Weights of a small mixture-of-experts language model, trained from scratch on English Wikipedia: 64 GeGLU neurons an expert.
Below are experts of layer 3 (counted from 0) of a mixture-of-experts language model. Rows are named router (the router's row for the expert), gate (a neuron's input weights, with its number), up (a neuron's input weights, with its number), down (a neuron's output weights, with its number) and show model dimensions 0-95. Each number is 200 + 20 x the weight over its row's rms, rounded and kept within 0 to 999.
After each expert's rows: a language model's description of what the expert responds to; "comes after" lists some tokens at least twice as common just before its tokens as in all text. This comes from a sample of Wikipedia text that the model never trained on. Tokens count by the router's weight.

# expert 3
router,225,194,226,167,202,209,191,220,195,208,202,167,204,229,196,249,198,224,195,184,193,194,193,181,187,221,179,183,220,160,200,221,190,172,196,199,153,214,203,227,192,178,151,217,234,218,159,193,167,152,178,187,215,220,206,210,193,208,228,242,225,189,174,227,214,229,203,183,207,184,194,205,195,198,210,193,224,196,206,206,193,194,194,216,189,189,172,205,197,212,186,192,179,210,178,183
gate0,204,162,221,191,235,219,210,209,192,190,196,193,167,207,211,204,229,243,207,197,190,222,193,211,177,188,194,180,196,184,193,230,209,207,193,204,197,203,196,215,207,196,211,210,212,203,179,208,197,195,174,217,249,168,179,184,169,215,216,207,193,259,218,212,178,203,179,189,162,151,187,169,228,183,193,189,187,167,211,234,200,195,197,190,187,193,186,219,191,214,208,222,190,181,256,213
up0,224,198,169,203,169,166,228,179,207,186,221,212,205,211,223,210,195,178,210,215,236,178,202,215,245,204,215,192,187,184,211,215,199,187,231,180,186,208,180,197,206,228,230,199,187,230,204,195,193,189,190,203,189,219,198,176,193,172,216,191,218,165,195,162,179,174,217,191,260,205,230,223,145,216,201,184,200,228,176,191,200,205,219,193,222,228,207,201,189,190,212,192,217,208,163,216
down0,188,196,203,217,234,220,191,202,189,196,211,232,199,191,221,211,207,210,174,164,202,191,214,188,191,165,179,188,208,222,220,217,178,211,210,147,216,215,219,219,250,200,209,179,216,215,179,196,217,214,212,196,208,188,199,198,164,207,192,181,201,201,237,162,171,158,173,195,204,221,223,213,203,216,190,223,198,182,195,227,204,191,231,182,198,193,217,205,204,217,232,235,190,261,203,191
It responds to: Mostly "the"/"The" after prepositions or verbs, plus "among", "these", "those", "they"; also "I" in NCAA Division I.
comes after: " of", " for", " by", " with", " to", " and"

# expert 50
router,197,187,193,227,160,207,227,211,185,207,209,160,202,201,179,188,192,227,207,168,201,200,200,200,212,191,198,182,202,177,181,206,212,193,186,210,203,192,164,187,193,207,196,234,167,214,222,207,200,209,184,231,192,194,201,228,196,230,212,177,202,191,208,214,210,183,179,203,196,223,160,158,228,186,242,214,201,244,224,211,196,164,229,222,211,237,166,228,184,225,176,176,192,226,196,172
gate0,197,205,166,198,189,187,226,174,200,163,210,195,204,196,204,152,186,166,187,188,208,210,177,181,188,219,183,213,170,214,208,241,163,202,179,178,208,210,197,222,155,190,200,180,185,198,218,247,186,201,163,194,176,186,191,225,185,198,206,230,201,192,186,238,241,187,203,187,183,211,197,179,225,162,217,200,220,179,234,194,214,169,200,213,190,212,222,192,211,207,203,172,186,217,192,187
up0,225,181,181,182,206,166,204,187,205,165,192,184,185,169,196,165,222,153,175,211,209,210,188,209,170,179,205,218,169,184,208,224,162,214,166,159,222,190,184,223,165,188,212,166,227,192,219,200,198,170,180,208,195,197,191,212,211,202,205,217,218,191,196,207,239,174,193,196,186,210,219,188,190,175,203,195,229,198,243,180,218,193,211,212,215,196,228,174,187,179,210,195,204,228,231,212
down0,202,185,174,193,185,172,207,189,207,174,213,188,198,215,197,181,203,221,233,165,187,176,209,203,176,220,223,198,153,224,193,192,195,212,188,225,215,215,153,226,198,193,216,167,181,186,185,203,189,161,204,195,217,194,216,187,176,198,228,195,203,200,189,190,225,201,172,176,200,193,206,136,187,179,188,178,200,238,204,222,250,189,183,212,202,198,183,190,195,231,199,207,170,226,192,179
It responds to: Newlines right after section headings or infobox lines, plus fragments like /A in HIV/AIDS, Country:, UTC+, and Thai bytes.
comes after: "\n", " ==", "==", "===", " ===", "s=="

# expert 21
router,224,224,212,193,222,223,181,229,179,194,207,167,190,224,197,187,184,184,185,193,196,179,204,198,187,216,179,219,184,185,187,227,177,165,212,187,185,220,167,199,190,177,177,202,210,184,197,178,170,148,200,191,203,217,240,196,219,176,226,227,222,176,175,220,175,232,220,155,186,203,184,183,207,205,191,209,199,191,200,188,202,179,181,215,166,209,203,202,212,233,162,173,186,175,173,183
gate7,183,199,193,200,238,194,187,190,219,204,183,215,156,212,241,179,245,224,217,200,180,202,206,181,206,177,184,203,208,223,204,190,184,222,163,209,187,200,204,218,195,192,215,194,214,255,219,214,209,221,198,207,201,217,188,198,188,191,220,181,184,213,193,203,231,221,218,233,189,193,224,185,217,218,176,229,220,187,168,223,194,216,203,257,177,219,184,206,220,190,222,203,184,197,151,179
up7,207,190,189,182,178,204,202,227,194,206,168,192,225,207,187,169,199,198,158,207,240,184,202,217,197,197,204,189,226,205,177,198,208,234,238,207,176,194,190,186,172,234,222,195,211,191,198,157,214,203,214,200,169,253,187,214,225,206,194,186,199,153,215,187,178,216,173,199,206,214,197,205,206,207,204,169,198,173,196,217,195,189,243,175,230,210,208,195,225,166,199,160,234,195,194,211
down7,191,245,161,199,171,190,210,248,205,209,155,183,168,212,201,207,221,215,193,181,218,212,193,209,190,186,199,204,201,197,228,202,229,192,205,250,178,200,206,228,186,206,205,194,192,165,216,165,217,226,231,204,182,214,192,163,191,181,218,174,185,201,193,222,202,205,228,199,181,242,226,229,176,211,156,209,215,213,203,199,186,233,197,199,187,174,193,174,200,207,200,212,203,201,183,185
It responds to: Mostly "the"/"The" after prepositions or verbs, often before proper names (the Illinois, the United Kingdom); also "that", "this", "whose".
comes after: " of", " in", " to", " on", " at", " from"

# expert 33
router,202,193,218,185,238,187,162,204,214,216,199,213,187,190,173,185,229,200,212,215,192,222,174,208,226,207,225,186,156,178,250,183,192,180,194,198,197,214,216,242,188,191,218,204,193,193,207,250,175,178,202,206,208,234,229,201,217,251,200,202,206,209,243,175,215,177,190,237,207,196,196,191,180,186,232,193,201,197,204,181,237,186,196,189,211,191,200,228,170,200,222,203,188,209,202,189
gate1,171,185,172,183,205,229,189,171,223,238,167,238,205,194,209,203,176,201,244,225,172,215,175,218,229,177,205,185,179,179,239,147,149,220,204,200,193,171,226,221,196,188,186,200,187,192,187,198,209,199,205,208,174,195,179,182,205,206,182,193,213,190,190,197,173,188,203,200,207,169,186,184,209,179,178,184,164,173,222,232,211,188,196,189,192,189,195,209,183,178,179,176,190,202,207,202
up1,162,260,175,197,185,214,200,177,220,207,177,225,222,224,213,246,213,184,217,216,200,195,183,216,217,192,204,176,189,187,207,210,201,201,197,239,189,169,211,192,193,223,219,222,188,193,169,171,176,211,188,206,217,183,197,176,199,206,206,248,194,228,172,184,166,201,202,190,217,184,217,223,239,182,199,194,237,190,218,214,163,190,212,167,190,179,185,183,187,213,213,199,194,199,200,172
down1,212,221,199,180,200,171,198,157,225,184,187,210,215,210,203,219,215,204,176,209,159,199,176,213,219,201,172,206,166,186,223,175,196,205,211,221,172,176,205,203,212,150,187,222,168,188,178,189,170,185,229,209,215,200,233,185,186,195,217,213,176,162,196,176,203,187,204,202,164,207,197,201,161,191,225,186,156,226,172,196,207,163,188,181,207,200,176,206,189,206,189,218,178,202,230,198
It responds to: Month names in dates, "$", "age", and citation abbreviations like Vol., no., Ep., plus "World War".
comes after: " |", " on", "|", " World", " age", "On"

# expert 26
router,180,169,198,185,194,229,219,177,208,176,180,186,204,208,178,208,175,191,180,190,202,142,243,196,184,237,177,188,178,216,184,228,204,154,163,200,193,207,198,222,207,222,190,210,187,197,219,210,180,175,194,196,190,224,197,213,236,225,173,211,207,226,190,178,197,194,206,175,217,185,217,219,207,195,218,164,215,187,204,210,190,257,205,200,187,176,210,211,211,201,188,233,205,177,194,169
gate7,194,159,185,165,206,203,196,199,228,191,188,189,220,205,199,226,177,191,193,189,218,222,203,241,181,209,189,178,197,197,208,232,203,209,175,203,199,202,216,198,179,191,191,209,205,168,196,178,194,205,176,186,197,151,190,153,209,189,242,180,204,175,165,202,182,194,228,193,165,228,185,205,179,213,201,153,192,179,176,171,196,190,203,197,229,183,243,186,202,194,200,170,221,179,172,208
up7,194,168,181,175,194,213,206,204,227,179,200,199,211,190,204,240,189,230,215,177,227,222,212,229,184,219,184,173,207,181,217,214,161,195,188,187,165,208,206,214,225,191,233,192,204,196,222,222,182,166,180,202,189,189,210,177,215,175,206,175,216,182,211,188,196,244,223,193,172,213,220,258,191,211,202,196,197,201,206,194,214,164,216,221,223,185,245,225,214,200,196,187,189,182,182,231
down7,207,191,199,201,215,239,181,169,205,156,170,202,202,204,165,201,221,189,223,173,209,193,187,193,237,216,192,189,192,213,202,194,196,163,171,202,176,170,205,205,242,186,227,203,216,153,219,225,174,199,187,216,206,230,188,195,230,188,176,180,219,214,207,225,218,210,191,180,189,185,138,205,193,187,217,186,214,216,211,200,190,172,198,215,227,176,182,220,194,197,178,222,225,186,192,219
It responds to: The word the and adjectives after it, such as Republican, U.S., German, first, 2nd, usually preceding a noun like States or century.
comes after: " the", " of", " in", " for", " United", " The"

# expert 56
router,200,202,183,195,184,183,172,204,196,212,190,164,208,225,165,190,182,209,160,196,185,220,239,179,210,190,211,215,192,190,177,176,232,194,160,205,227,239,209,214,178,197,198,222,214,198,203,233,186,232,177,203,172,192,196,234,160,168,188,210,183,229,185,204,187,157,176,227,216,204,192,183,190,150,198,195,207,222,210,171,212,183,216,211,181,210,181,219,209,187,179,183,192,197,184,202
gate1,200,184,176,226,220,197,203,206,173,188,173,216,164,188,210,175,194,231,182,246,207,172,200,237,162,204,213,185,222,203,213,210,187,203,258,169,186,211,189,185,227,194,188,215,232,211,182,199,186,171,213,158,201,222,195,197,206,210,191,230,185,171,203,218,212,201,192,204,195,163,197,173,211,202,169,193,229,205,161,191,184,188,183,226,173,188,221,203,186,234,190,206,213,201,194,187
up1,201,202,171,218,211,200,184,220,184,236,172,200,181,194,181,182,176,219,194,240,219,181,217,243,167,204,224,177,209,192,218,196,213,219,257,200,201,229,188,192,190,185,181,203,220,193,191,203,183,217,195,177,200,202,204,207,179,194,181,231,177,170,197,218,196,176,157,226,203,162,182,219,226,208,178,190,238,228,161,193,192,195,200,207,182,177,200,209,177,239,180,198,202,204,188,190
down1,204,182,210,220,210,216,189,175,169,202,191,188,178,188,193,197,205,193,193,206,181,179,181,243,170,216,190,187,210,197,195,250,207,207,200,147,195,226,212,202,206,185,206,227,191,192,176,209,206,200,204,169,196,227,200,163,212,179,223,193,205,188,214,167,190,195,197,211,219,162,204,185,198,137,174,228,207,206,187,166,249,190,181,186,202,191,199,185,199,208,221,222,215,226,189,161
It responds to: Words inside wiki section headings and table headers, such as Background, career, Legacy, History, Notes, Time, Last.
comes after: " |", "\n", "==", "|", "-", "==="